{
  "n_layer": 12,
  "n_experts": 16,
  "d_expert": 64,
  "moe_layers": [0, 1, 2, 3, 4, 5, 6, 7, 8, 9, 10, 11],
  "router_score": "sigmoid",
  "normalize_top_k": true,
  "balance_bias": false,
  "init_std_router": 0.0165,
  "lr_router": 0.000524,
  "norm": "rmsnorm",
  "tie_embeddings": "early",
  "grad_clip": 0.5,
  "steps": 14137
}
Below are experts of layer 3 (counted from 0) of a mixture-of-experts language model. Rows are named router (the router's row for the expert), gate (a neuron's input weights, with its number), up (a neuron's input weights, with its number) and show model dimensions 0-47. Each number is 128 + 24 x the weight over its row's rms, rounded and kept within 0 to 255. Numbers have three digits each.
After each expert's rows: "comes after" lists some tokens at least twice as common just before its tokens as in all text; "gets" lists some tokens that make up at least twice as much of what it gets as of all text. This comes from a sample of Wikipedia text that the model never trained on. Tokens count by the router's weight.

# expert 2
router:123099127108185138115146116130137086114125140134157082066161079109117098170147105184160162101123097128107137151118145114159152135127118131141152
gate0:170107118108160182141120132115160161121161116170143133116132141093103102146107147101175126107098113181109153147131146108125121162104109090108150
up0:134141132134144147162112155082173124071134118141092153150100149096172135104200169106114100123151145138109134153107169122143113159152138127154171
gate1:160091157129144159136140107128102121095143159132110122169090139141162110165125146169102152138113103174128148123097142121136137090133086124124116
up1:104138154122137182154151168085166142147114142147114126126101115119107136104148118116145117096130110119113093122131128126138112117108108123110176
gate2:118144131105171161114123123138178108109161130116099124143156126125137149128142182132130131120139166142116099133155150165120158110148147121079102
up2:132141140106125098128135148118100115131069142161122097111086142152114128119122113131120114122117152143167155142071156128113093134104159157145150
gate3:124168155092136119091124130131146165160167151140143124138157151150116131165143144133181108093092150151147120118114170097073104139133121130132116
up3:113126126127152163109167149141117106119108150105114118149133133121177111183144141156120133161093121090171076130152143121115144114091109152188166
gate4:144124110135109087130130106115105131128103127121092110142142108136113082133111111085148140153122131095116135121153091115173145148147202104118099
up4:095124161122126145118123133164126140126094145132169139140132106167099103121192116153117143112136115140156147158108137174093128133122116118122147
gate5:098154165147164113133133107130087097165134168156133109094155152090104143149097139153138111109120132145138118117129124108148113115139152135101147
up5:113156136101134181119120136119094123142129147152121094137176114105123103099076127114112078088116130140094129121141087132118106184145140130106123
gate6:098129166106136124104100124149112146124116145149126161099146111170077119120156173163133125109127105096147129084132142125145097133125113130119124
up6:115110148104140182143120109209127094123159155166168126124191170129154136138110123157164136097184138098139126153139144120150115123127141091112130
gate7:107120115108143141113127156102149088119164136138137109110140131111124101141130154173077099082067145134104133136098182137129136144112100098141175
up7:116132111148135144139085164096105124175121091154123127105128107070175122138097142127109147123146148140117148177144127132157116145145120106136163
gate8:128098099116055154138124162117130154087115141091132133154124127127150095148108163156082139086127157110110161124115150134133119102089145122121096
up8:115096088121156121114100113088083132161090116146161122113137117107151152178105122092102171124151112079136146142128109144127140101142125182116138
gate9:137090089122134105097163111122145156125144146130110083139199159170170110147100116122101168134112128133157125143121128138119099102070135082132110
up9:130142175097121132091154156134173122101143149134110135095129116125124149123123126077145119158086098164105108104147146138145155129131127100147148
gate10:156097139134151143147115116135130093131103133123110087114127152117182102130095149122169123120102137154111149082143150115107137138096148091089122
up10:121132139147092143136090158128122121119138126144113091124152151079176153095146101159067133145128081164165137127075103144149128146146157120122111
gate11:175110158118144139147143117157092133109114160104111093107127104132140131136118064121091130136157089142108124105126159134144110121142093131127147
up11:140119135109116153169131116113136090162139123139101153131084121140126107101124114151112134155103111145121091095134127155128148130135105147191176
gate12:130160118160127099137132113148141066141153148162118138120171131115144167145129120160122165124122161146145134118119112099119130080150127127128067
up12:108148095093092126114143109112142182143179125137107134151153154128146095120102149166162078112141101118100160127155165114151117170097136115092125
gate13:137155093167146117114126106120147100095133116096157096079152146118152161133135121098110123143168114141144179104098105095096095073155088137125143
up13:107115162149161108130111146136116124101101116106117149166104101121159145135125137113069113133105111121109152141116130130114113158094136110145162
gate14:155151185128142131161144155128129137178128099101135105153118083133086134107104118141108163171117142152133151116155143127135169136140122131115125
up14:182110130139150128122099107145117126063120123131171151139100175086079128158164138114134147111115102132143150118093130136089141105138141147120101
gate15:075117168118119159126148144126102179124187149091140171107159085133133137115129089156122143162150168164144131125129125113101145097137140154114139
up15:146148141147060184106119110111110099168144087139166120144127167130124148132121124126163110145102159147136116144098098147121162129151156108119153
gate16:139096102105154144115130139142120139126130113128123146119116153145083179144102110125134103128124124130113106181154124108160103169115097151133158
up16:077097141135124138144109131117147087162121122129084116143096084125159142119153111137164147138085153142152179167160123127114090118154130174148120
gate17:154093134120179129126171130129152120111104165164080120086147134111109116140120130145097108144081090136106116118105157093175110107131139096158170
up17:142127107123154057111136102089132180112106113135063125092092141173116154084134129132123120134112151098093161156129151170088129088150128110175108
gate18:152183130128159194137128079144140182123134114104125102097093136113110129118112093116123092111109147143120121121165143156123179121123133077129131
up18:119119099086151098133165133133111156127120131118142183154133123110115135112122136113108133148130129105133129091101091139168113088118130107124098
gate19:091138152125104141145155091126087144136157116113124155114161121130149113153160135108165125142098148127133131117151115130131134150102108146189097
up19:069124146166106147124148118193152125127073143106117156120092145120114119128109139134125088133113100124133071133082121137120131087137140124120103
gate20:131087118150156120181129136105133077160171125099158120081115119126167096168136112138136137094119136182106126141124155164122140122114102158147128
up20:148146092161177132142103108109137109122106115096116170125185137108112107154103138160150145123120153124120133135120091138109133148100130139144123
gate21:108096106120155145152132157109107120092160136134124074107122124110121106119109110146079193146089097180128106089091154165173108157113114111121151
up21:145135141117132129129114109130113098108136152124138155158099137130148174175117152118169088137127161105126120130130126103093102149106165106119173
gate22:127144122118144131151140140137116145107103130128118166106160123105121145163121147169139149135110136131185134162115124106123110139106149087152134
up22:135112125157142121143105129096100157158090112137119101102128138117149146123130137066129088146139116116093117132161161142071176129141144140175099
gate23:121097089109120142111145098090179127125148177147105133105131102120130102172124101123197140089125149144167154136131131138139120133076137109150153
up23:155120067142143137154125083084148139132171127118101112160139137127153137147126144171095169119171161114124094111126126121163125105128110159121171
gate24:139111159132114141114142123121118131150160136161090137101116119086097112141144105148155124153084155126124116176168139097129141121121144153136147
up24:144109117100104109143109128097129123120174144152114106089120156063152124119166139122138169109121119169119139148158152142135129106107098158176135
comes after: "\n", " |\n", ".", ".\n\n", "|", " ("
gets: "-", "|", "==", " M", " T", " P"

# expert 15
router:140093128154154131123089149121116111133129137130137124110120130113151106169107134157135101124157078083157130108147121070170111116107133177144135
gate0:153136161155156091124117123135113101121150093142163175138065154110133086170117144135141098144129147108128096109139117122151105109101096133092175
up0:063135133131131176107191125092157088092119129128112109137127108144110161121162139125139117117166117154147172117149127102134124119164139122126118
gate1:147158150117154132141110176126133147116138119134100148164130105140146143194098124126132153164103119123145158139151204084128097122125077153133143
up1:142093122111154133137134176119103142122090112110125133135100109116107163128171102120171122126158134113109129114135181141100155116182149128124153
gate2:151114127100105139136122123134110103130144140108116136078103152164170164149117088122160099095134154141159132115146174108156133069125142121115133
up2:138122148152143123136133183121104146117112130125129087120128137161063169114088147171151159124119135143182091123058147170112121134147150145120133
gate3:178115116081161132142125139143127119112167172127154151071151151136160149168118142147154131131135140120139112154103133111117132109139123146175146
up3:131127172150179171139155129130131137150113134112087116125122109111144111135168149143176145126119139138140083145148108107154097138131132201132145
gate4:164088098145103127128085131127147138130099087147078145122135136112146118124117144106169122179121131114151163113168140131113093103110132128132070
up4:139071117135124153143134189151101136110137123157084150123103098111137127119131137149111092130163140109157157111111125201112119172117126108140084
gate5:125129162118102097169140146119073145120170124106155137102111144125136156110161149148093080101112162128122103124122122123104131166111125147153185
up5:160123136155121158136134130126103145123153157133113126130161136158139110114194106126168127141134141139097109160131097128126095171118186096108158
gate6:114125124143172103114116132100071130128094139199134127118168166106154099154106125160154112124099109129140113156125127132154104111134103120169125
up6:142127148132141107117173093132133128150107121142130164124185146119144138150168106097131084082143122127119100132092091145121134130119137132105158
gate7:140172115143196135153127156142113093113146128097121103118130116142176128168122163136160080096112150115136140117113124107133135112108132147130135
up7:099154126163140092136117158094115110129110149107109151174133124150133146118138139116082132124165121161135143113144120144147138105113124133103101
gate8:150119147121142124133169106137153141125154147110135117200085125106094085117130127153084131163127159117116139093125115103132098110088139152156188
up8:150088128092104134136128131156111120132096143140125147122168124167144168113150105152125104114093074123127148144136141136139126145153087157126168
gate9:166119109116159118176110123119151123138129171101144113136130108130115098115118140117127153172122150141149107149103149151144117112096076137134102
up9:175096126114124127118107128143145089112102098137120157146102166156168102152119114088129138165121118125130108162111118129148158105104103121108116
gate10:124112130089129134121102125088092109114123144130149128088111101118189095114135159108163134171129145176153137123170108090132118089119180154121162
up10:150127121091118090128142153139120172096144093146118134166115127112135167146153191138121102163174099084107071116102133132156132138104114148133115
gate11:159125139157085137133140108120075180129125141118100114075148149133096167161079159112114124096139107183087126152126118148133141105155125161136153
up11:148146134105108139117180156102176148110181134131070093110113135128089146091119099123106118148175117125123113137136090145121109143145147100159120
gate12:126149112120134124132112142138143109100137129172100098148132105084127141130079136127086115132117152159138115130151128171168116107119108179166157
up12:102147127099116115143142121087141141141131141087115113146099149140114150098158115145130094096131100098112132154067170151130114123125140095131128
gate13:086137103120140085141104145120134086103172121083129128092134162113144141119109156152128123132149114105100146102120134077102114061134115074133146
up13:120105098116148124106100132133125138081114150064086142146098150132191118121114135120114123170105145087151120133118158141122113122096132117163159
gate14:124134118114085139139154147130079119098127184143170137131112115139126139091121160128099145190103139091119098166167140141147127129140121144159151
up14:171163135125079138165143124148130112095119150138159137114110154144148122108104094189098112142067123137150090189120120095132138103104114117116125
gate15:098113154155159140118099108180113148089138111121121180074165130070132095117147109137130129156098135093116115102154090139099129104140056122102152
up15:143120146132133139140170091092128118130127158130112130167078132152122120146136154118118138162103161126137166147112126077146118140150101101167097
gate16:093125145157095160160121155099109146106200082124136114139131126191154149101101146139144126154136092108161124107133131116133086110128086124125158
up16:116133150109134098107099135068114108124122145119100111125134089115168171093129122153112103161140155162115128122124114122111121096152178114138148
gate17:113118130153134093126130154133138088129131122092172104100126127129146110139115158083082132127140097140139085146087152084144101115169129131114138
up17:129124139115141099116103118090146141162137141117112080136150158157119107157099103122149091132148124120147144144097099136128135126113138078146133
gate18:131083142130127156138103141146120119135162141141122128084129153113130120156111115146189095133117129128098110086154122098159128141129124103115120
up18:169191154118123140100133137131130133105078123120134136135145140140071118130125118104109183116102135081105149154153118135112133143138115123147102
gate19:112116121132124140106133124107122065127130123115098151113117194119152107158143143106101129094161102090174123132112095135157150147111108148191138
up19:121128163130063137133139143132109127132096116101126122122088110163146120113096117156137100112117112168156108130124177106105109135169177125159166
gate20:173142135122111117125132142118128133137193105099178088148095102121110093152144157094151097104124120151119118120101150123075088126113158157126149
up20:096136105135114103133098123148140178137121093151129126177099125093108134113128131147101116094119142123165153102119121154162132144093110109098101
gate21:136136135161162126157113130065103099127156139155131086130129125110147131142115099123099145171151177133116135095099111129139122160145089158115158
up21:113117113121155123129180127117107103097123159100108147117112121065090132142184134163161088147106129144115108118127136142127126135137146148129085
gate22:123108132142126173139167151124094106105107093125147117083154187144172124140145155137156116136142118127107131144126173090144083110127121098147135
up22:172158086126102135100151123133106165137118116108135107093152121127140139193143141087162083150137103136110142126133116094142138107123146107149108
gate23:149135172143141135187150164070139119116110119094138153146150139104130135130094092151169106105136089121152174155139117134108099127087120112115142
up23:129089132102137122134161091150104134121175101103141140157116168060183135114097153156077128110124131132138171158104170151113145190122110126138145
gate24:122128084185117116117074150093099119118153144140136101117091134094096141139154117152191123161132125132148102166095139165150099154147156139133119
up24:158138163090097103160137126094111149121122170100115153131162110133132192152162119110139158123136128086138152165134174156142119120082124097135143
comes after: " of", " in", ",", " to", " as", " with"
gets: " the", " a", " was", " is", " that", " The"

# expert 13
router:160118145127143122087120192085163132162149159106144101099090114131149131151140138143099144121167147114128127132178136119155132125088129156145171
gate0:110113125140102150123076128151133168167125141137138098126112126128166087161128157145132090212082089085104158131156159089132139113120092110121163
up0:163137116089183088173150115087143122089159112125105165145178123104095161123131111142127142105169116146186117148148137145157120120176148126133135
gate1:106104144123080136117152129134167114073131147152089139139090114105164096126073130132109111118094121094146167149142113145142109084109118119116141
up1:096139099153163097152161198132132071125099172112072135107111168148129122139131113107124137105136149082129110119152125134127103100151134130081146
gate2:088119119137178122136150159103114138168092114120092130108107125149150147155078128141141119146148117129123101096196169157145106117185118133103132
up2:141105169140133127130126134120071139111134143156157126139126130064164132131116137134125115167122150124127118105145117084131135117156171148119144
gate3:133135170108185106136123173082119146155197104158127117118153138106112134132178151137151148098141137128091118105148146112133116126096132146134140
up3:127097105117119126111146080110083151149074138168092159108151139094135083158138124109088143145130123115149120143128098120098127100119159109145114
gate4:107108177110127136106114144119193170130149133106083117127118101126117143118150110143148149155134126119153159151108117129163116105094109105134073
up4:150117153128137114148142157120166172132146153107174174168122105092116132112153105146105134168071114132165097153155152135144122115116137157144106
gate5:107150125107163098104127135096146150156201187113159129085121133127090142128093157158110087144104109121131140132157100094095091126104107148146135
up5:158149158077112185120122120095121193168141132122144125107123107151092134099126101141133099107105115132165164122151122145117126173104137146130140
gate6:122123145089122125177156145141158135112096092126131149112118108142154170140139142084149139147099172138114099123128087108181174145089123124137130
up6:131102118143156157150114130119156114146071114131165154129126150104094167153116119107151137090116123150132082130100095106121128150090158116083144
gate7:087160147117162105165140121168107154110168131121167147133110135153121125134108158150134119071103157129108166097150147132126082095110110109121119
up7:129150139085114093129127157101149105141108107147157146113122145162184073136125134077141112146137148104107131115149132146130131084155140125127064
gate8:096161141113080139124162134118144131167099125111115121133114137122167118172145139082121166141100175086108112142099097085131140100111163064119140
up8:186115146139126112132137111110144126125125152136119108116150162140116105097057131143114124144148085111155154131143130142138111117155129192102138
gate9:144128137149105120098098089135113162077146165137096124150109119151123096147064114132110141169120106111119118118172147152160081154105134090113117
up9:137141149141105179118110088139113106100137143128141094094204134118156159080102071115122113114143129125108125121110112112152138105114097119101135
gate10:116125153114124093134152125114112135140139135088174159130111109104159146113105114178096116175134131097143132118123128097155101084140115153107154
up10:116133131134131152124108138193138107105084115160141088143131129128166125151180122081144155131114153143190082111112091137129120140105113126147097
gate11:147158125121079147189150126102078101129136131108097116097143109121128132174092137122128105121139129155121124137147132135149118110152094084114112
up11:126122109176126115139105101158132143116145126161161114155122142097094136102139130131115129151122164140140095105096108150103140168152166166140129
gate12:098099140135151114113122140129123135105129140148164096130150123163127158131110134139108087131120159131079096109160132146180119112113154149122134
up12:130148157115144175102150092064141159176133161144154134118114137111126119141108111124146149159112109123102102107143152147123079113121102154113147
gate13:113137146144151119083128112128169159109169118087106139123142152147140162143102158101165123133136127137105122091156105107146137119134121115105077
up13:137149142110141094114134137103130127121138120098136146093108123175140131109130170113141135139106159107144120135182124107150158128115118153147129
gate14:101144147121162150122129164138134110143177128154135130121119091136121103127156094170101146141163128116109093086136102155132131116070106164125115
up14:164132128134122125147096062126161106108113102177178112150120164099145154138175120125145082122141140113156141153135113139140170149165154104128100
gate15:119156145149109165134137121126134125117140125109142135078113115095154170132110130110114148172133175124120133142139110134177160141126132172112145
up15:161152172153147171090115159164089139152092133108140127101097113129108139155097116119094095147151163130146136138124115124142122104163118119145106
gate16:144153136116159165144120130116163118109174102113136072118081137157142133124131101138077130094135132109142091139093151131158138151123129102122119
up16:099107122108117140127089139143136082158103104149074086125112116102140104114130142164127130129086123121146144111118146160072088113150072089099162
gate17:151132110118109121132147096116158128165075159116099123104121163132109086128123131125124133151100101108135111113123157117158127109136077127131163
up17:123117097167196133139128111114182159116111098197083129123122166117097115129132136144144096150140146116098162113138124115136139085187129148119145
gate18:114124153172087148123115170113131156101176136118127104080137144130115119164119124120153163149150160190091146123139114080120146110111142125137114
up18:169157130140132178138094110172138104141099126154137162153124145127145146098112136136127095078115097070157110135129132154132124111139115142117090
gate19:129155169127118136091123109124137137096159104135114160108137125097156127112128161113109128130111152108178091097114116151154160097096103088151135
up19:121124082112124132115122095121108105096080126125187131124145122123100074127118099119098107143111156112149121158176174118138119134165146155143133
gate20:119150143090094103172133158106136097119183116121116098159116132121103097189128094164091147132135117137123110149116107146121137123131142128155169
up20:105114097120141172122125163155137157105107097157088088148143155125126085145118137119133117107124126120137132114096136151110116159131169133130142
gate21:095179116123171101097079148127105169115137130113128124090107130140121105146106125101125159175121147114169133139116112090142135119148146141162102
up21:151079101140120161164177131182109124117093137134153129164105144093116167142072119104109086119106138149122105129147136150115113088122142113127123
gate22:098145138125157128173115126081139120143133102176136132158134118112146151153125169151122142161142167124150119128126074108092084106077143085124110
up22:149122111177151122138116111088138152181142129130125109121157120113139107120099127098121137126128140101138076108143115096131125166172137127109090
gate23:112118111157132143110117103156155182142151139138179097137169146124111132104101143108165095093147159116120146163107082104118143153102123123099159
up23:151133141087185116122166144069099153110148140128159116134124161160143130189109123121140152149169154107146103134127096096127097080154104143101114
gate24:147125096161068085121148132153159120110136150153135114160110056111129136140139121116141121158077125106130163147110117147176173126086137141130119
up24:145123150092069119116119121061148158112183130134104099111122149112156086140130108132141160186141138145102114154128190123139136118093085109133150
comes after: " ", "1", "2", "0", "9", "8"
gets: "1", "0", "2", "9", "3", "5"

# expert 6
router:153099154127151104125137109121143143107110092133158122078128090121140113149130142151114142117135131143122181143165098115147109141064105135147122
gate0:144099146144134133150109114110152190145121094149168122064116178106102079162151111149158124124137150111146173135178146121125106137114111109129114
up0:121093168122161153145138121130137097129113132117092155112165102140167155089110168130115105155126125131136138170139107157123118083139173139117124
gate1:148133157125117118116148107154136114147103106136197133127115105166169105168090115122137095159134135127118166138115160122147101114118056122112133
up1:105100116162182153130117151054118096114095110115109124152125157106119154112153145110146132123104129119132100120175096121121175136140170164122108
gate2:149116104155118096138104162117117122137122117116096103090093155124181109090139148136154128057152106176115105115143132106127132071147122146114092
up2:197111141133122103129160131102073128140127155112110142110178141133156147098105147125120115072131122154159115136130139095107122081121159172089146
gate3:162136133121143115109172091126128152130134099107154158094158149163147084127133120107146138086126088119082110144148112159118122089087148123139173
up3:144127121138142146130093143129123070105116143159171157153115061137124148129179133180155137129116141145108159155138153132086120148124132126147150
gate4:094079102155121113099141120129129132158121134110127114140150162123119118148124125111154120154146125155131134084174121136172127138136130126124067
up4:152137147136096142149114169158130140080140146154151101100160167147125182142131152075122105126130102123120139155106187155135147135130146127107125
gate5:158140117130144117119126078142107118148158168131124179126105159116119116155103162156171145156111105132139141119145127121141094095118130111143135
up5:115168140099132132130141115140130109115158136093142144106146123094116097130119142117096140106133144125109196119135124101127131147132093099103131
gate6:154136112103135140124106083140109132115102103188130150128137134126163151183107138104166124074093123150121149121116118081175133143160161129095121
up6:137141178113146112102082084120143140143112133152147174139124162144149120163123109148160115116103119104148145142148124085111086173125164164100133
gate7:137141129085122149153163144141146110137135152109163139118127116098160093162168119152148138104076140170104128122092137135155142132116106149141184
up7:129115130097097085107047136116119126146114099121089182131139107108153115091123128124105132130094128164130158120162112116136112105137163151130153
gate8:120144124107106094126176154102123145132137111081131158130130170107185124123168177150110108121113117154123110130156116140113083090113124147172132
up8:141111110116149165141135169155129149092111105093163129125123101142124150142081117097108071146145121145140147142148111122129163106090116139127153
gate9:122115118146081135140140099125143110087117144139125111101116116149119100127073117125153110112118088131145118141145119147121076075098136127122119
up9:127127169130179124120122116120102093112166143146076147166173135138142131117147129108110147132116085109113103134127127134116154149177106128108131
gate10:164132121074183142133141101116132129104115107125118099072153126126181137135130150105168107152141120154154132117119119116192180120155129133129147
up10:124104125136103094137134137131109084134112125063134145111107190118116149097150104163120152143154130091172118133151140149145155130115109125134114
gate11:123147156133130136112136131108122127098155167103127142100145102106118136140132103154141127127133112126126123162096093162117130075164122124113153
up11:136106133136141130144146096096138093139127133162116117129126121135160103106110171131143099090143157106121106121088136074151080166145141142176153
gate12:113132133117149148143132111130155131109147130146142154128133126104146150154108107120103129149102162157121150115146139125149127159164108151140086
up12:126119119085106110099092116130152161158140132118081136120101106108117111129139131171143104097104122141136122117117115131170146127101130141144162
gate13:092162093114120107107081128153165157123166090118100183118137147167136131147098133152118107123144140138117191104164135092112145147103096098158112
up13:121152114082146094067127124135150155150104132110127147120108147147178112147099134122123119154099147120172125110175101065139102137125138099135135
gate14:121154136086154158087116066124167138131126118137088113105103116161120139110128133138124134141175099108152078141120112171089067113103087144150160
up14:150084127193088105107077141162077123125121111129156129126098145137126156156143108113124104133113128087161117140094140145135131139149141117154138
gate15:158137134120084097104141133124097142112140137116114129102133111089136129161143140143118138168142168121096126174113090122103135119094080129120159
up15:121093092092145118144102135115168113110139115172059158109136151122134143125146114123155111135139076151156138125159141108159131123128141119110147
gate16:109104097095125145106137127120112126061119142137107121129141107148144152161115137077091092135113138133136102120129085132164119119104114115134105
up16:149177132133130084123120100116173117077120124167124093124131096134135134132160091119112146163116122102138141076144138140109138107163117104074093
gate17:124109143103105157125137109132162119100092112143162133129177144089106111143169153149110103138082117126096166132152133143174104092084113125116173
up17:141123148139122115152112137094182119127127110130103137080130169115103195134150148098136152084140126163097152172121123126145119120131119134169102
gate18:080110144141116163152152078098167160131108118077152105109133163117135104147130100145168137155153142104099076123164119102103080133127156155145099
up18:165120128147134147106100149144095164107131121117158128125156161100123121123138141134153138170156167134130158141127179103144120130162138143194118
gate19:119132156121101088118144088150142160093136105139142168086129169120143119144135142124169128117108197134142093125144101139146154105125148129148097
up19:126118111120134169141102162091158102093106120129129084117098132153113126147102137126111137170126101096119113112103156111124105131154128092172099
gate20:171143170168151118154141137125113128133167098160130105117125095127095137173135135149159127119157132151155164089156087105080134170106126073127140
up20:104109073118106139136136132111103166113121132118152129118122169139111116133125121109112177137095150141114124143097142171179121132133114159114142
gate21:140090150131154062113122142142168163121123101139126114124142126118139068128139147163144182140146135148106115123088106139152140100151123176142180
up21:138112169129178125115160126131108095139127091136139106206116084104090196152142139135149105120116138090138119099125128122109113147131160121136145
gate22:167117155113122144144110126155140111135129128140123156109120157135181165169079114147128125133125168155146128140112141099137141115134120071131088
up22:136073155151152121139126141093137149159090110095129095094101115121152097084121146142095126100181150094111129160132107149141143070091149177143098
gate23:132112123149149138154126127059121162096162150122095110095133140140132112105123121152148138136132166187130168093102139069132147108134139175110150
up23:136115063066125110123107074122117149152120095124128110109143163137120163144161113133106168082106104155146094171123114117118095112120127115162144
gate24:160119172146131098125129104141136116150112100153106155094138107118120093099146111064103117152129136096125138175165132123174068088118161129115132
up24:138148152101119139142084103127138128129154119178114104079134149140133152125138115151103150186125135118125104163129133120142079119156101161096146
comes after: "0", "2", "6", "1", "3", "4"
gets: " |", "–", ";", "%", " |\n", ")"

# expert 0
router:121104147128129146099139133133154094178142150132136128096143128094142118145115152219143130140153110106150136155143132119153147119093121154131123
gate0:155159132119150140209101132110146129147095147176130130070095123086107146158119127152073115167125088133117155113121126118129148124100104118131156
up0:057123092116092106094133111116132130154170135129110153115122127141123115098153155093174128146146144170132158096135148135154137095162125119136103
gate1:124133132149109114117142095104097137144126115140125158104090125159143133153121104145156154094086119142142146137120152073130171129104168149085125
up1:068149130132194128133071171134113109096139130132130107121173092131130114120172127113150114135162137130125111128101114136146129143134105115097146
gate2:127096108111123114137087097165110115128147114141154158144160093120164144103153095161135112123115141115132111102116128171139156098114146128152153
up2:108166142110124114137174125063150106138099124110125102124153151120099109103140112076101124143144131157112168093124137118131106134110127121109129
gate3:173176164138131136103149155121151120126121133155123108106122119078177148143148150121194124109139114178127162135153127131123138114144154113133079
up3:121115134129146097152097184142118150183115122155114145133139140107100124130178163166167101133124103095113107102127075121117101134152119079165099
gate4:121130155133161167135131111092129111102108123123139147121145114151154085138106127101150134155167133130178149111156148089169158136125132096143117
up4:103162094115113167141129137170132130154103103121128081115124116136122121076145160084136104150106165151107135116117145156118108107113111135191110
gate5:109142145146136098102121112141150113122112189142128148102103162144107106131132114154096128133135130101166120141091148088121122124132109123135159
up5:121173140145127115093165127139084121136088133140138127133165168184145084099138131110096088118127146135092131109133167163092110131165136150131143
gate6:150138125119174166170157124136139141145084137156156097154081100107143121121160121120113136102127112146136121088112109132125165109105117125171092
up6:159153156121147093109120127137141130140120134102180160164126162104147111163132114134156133122143133103117064115132081160128137145115129148126124
gate7:121129099155124115103109126129088149129143115098149141133102128134125100141133133134127130105117120170105156117129159186147124122146117155124132
up7:131127146121187169123132113085102079135107101123119154160094098145133156129112134130131157137097171111111177139181101075107133118139079110111107
gate8:131151126095075093145138145138108131128149115079114145119123135114138079125131166146097117153133109129103120119139150101127149101071137142114119
up8:138137112145158179096110141138097123112070107157119128123133116131095134132144107070128138123113129088159149168130120105114089162128116135106098
gate9:104193117123125123114100121152103065115110169117132137133132145125121102104135089120093151068130139110101128109142143152117092122147138149109136
up9:121089159150174128117121103151179111104151125129141151162118134145137122138087154127099121157131096127111095132117125140134114093151160150162151
gate10:142077169125116104116135145151108105138116151141120143115133089074171132147147139151191131139164122143137133138174119118165164082107122091116121
up10:104111144149118129124126146173116141109116138157129131109141177111155165128133177152136188127119112143096147141111141097119143119090147135136095
gate11:153114113122092128112189147123103105142131136114147088102116157136151152141091115149095159158139126113128118148118112124126113110130110101104092
up11:168098140116144149150135131116102105125114139111083120106124083107149143121171131092093100146091140143139122075088108145127089117143139122148128
gate12:119156098131151137119127125145125086097094143141117119126166126085127144096089132145162136090119129123149096131126110122143115168095116153102087
up12:104137181168138139153107125089147140139155098138105119154106166117099114123132126092109115129139135160111168082155092167153146066145108101118133
gate13:092109111077158106129122134091176112126156115094109147117137113119143116120138161165134174131160135110164132131129106132111138109140126146137124
up13:146123119121126114117129092062155149155129137144124139135139143131108108135174138103105140110120137136137149155133119125102093125071106097130120
gate14:115142118175149139097129136151145142075104106106098108118122152138126127142111120161139177142144092146171099134099131154177158137129086157135120
up14:123123127195119117158121124146163164085107091180127161097139153104136166183147120144145139146114133121143130114112093089089124126142139125145097
gate15:140110150129141131163141136097100120152152124106096119101109128136168145114093106122089166163155160128137159109133141114112146127134109109134081
up15:067126126097174145145115106134129108138093139149140142106064053167120115121129099130150114099100151144097113101118140123149147118167090092131147
gate16:106140125152137117104113117138077136128131104115093118120111122112103136123150144133123094115145119112092132140150124156138119158084126122122175
up16:111115100140140141105112137115130084103103073108120086150109103125141144130128125135131116115112113060153143173104107129117119177143153118133132
gate17:174132139125140113113142149141141079150142139092099087143125173121148125133125153168120092144084079157135125150122147136100112137120130153105194
up17:147133133136137132123081162112154094107069163128114118075119131138142119073123156117105105128110126127090124156123104152095134106089133134145113
gate18:133138149127164104141134126103113109167144160182168098130110144088116160074155175125152093127093151143102109135139180109160126097133166141152128
up18:171135181148100145119082138131107157133137116101129133131160137159143110139150098135083148126144114138158128113137084100086140165153086121149124
gate19:116161159105103135127092120119123100115135115142108134126151100135138142115123137116092092150123140109121073167175117154139117127097135197149106
up19:069147121099098117142175118135163078123112133143162119090076103123140099110119102093121071127109156123132166135139109148156107083139164168102117
gate20:170154136121177109133112116124094116143169153152167091166105119161138134120091147101076109093121141137101144119128128125135147097094120125144144
up20:123165075124102152119044170139082127141137136135146107171116127102121135168112116161153104163139140118153127142119135107140155107092118128174168
gate21:125135153129144168132123145108129081148115150141137110109125090159096073128150114158128139158126128131136127124150141087156144112143136156138183
up21:123112081129156132108129084154122118097135124128128122110146121082159102108129147092142144122168167114125155115107111141126120143180181137103134
gate22:092147101106122155179127133139100135140140109183170150133162149178129064153143127167130150106116147132140131097103123131098116171103153106108122
up22:160081109100150112098143120123075120116134125089152084127150091134126112158122153088101158124175102150105146114131132112118122127155101147103132
gate23:081098154139161107165162123128144151092156139118140146152155104111143118088154134137183116137166115140149166142137089136089126134128088124092134
up23:169094079135138119126105121102112126147115147085129131112116147178108114176098128119129130107121104097109106140136123115084124141110137101174111
gate24:125126099162146119127113111119089112113158133154119115129104145114132127165119154083092161132095146119097114148109154164139131133134120100199166
up24:077138129123112142112112120107116118134150075125111118157128163091146155195135162083100145094126126098118123139115148153103104148101133090142166
comes after: " |", ",", "|", ":", ";", " in"
gets: " ", " \"", " L", " N", " D", " a"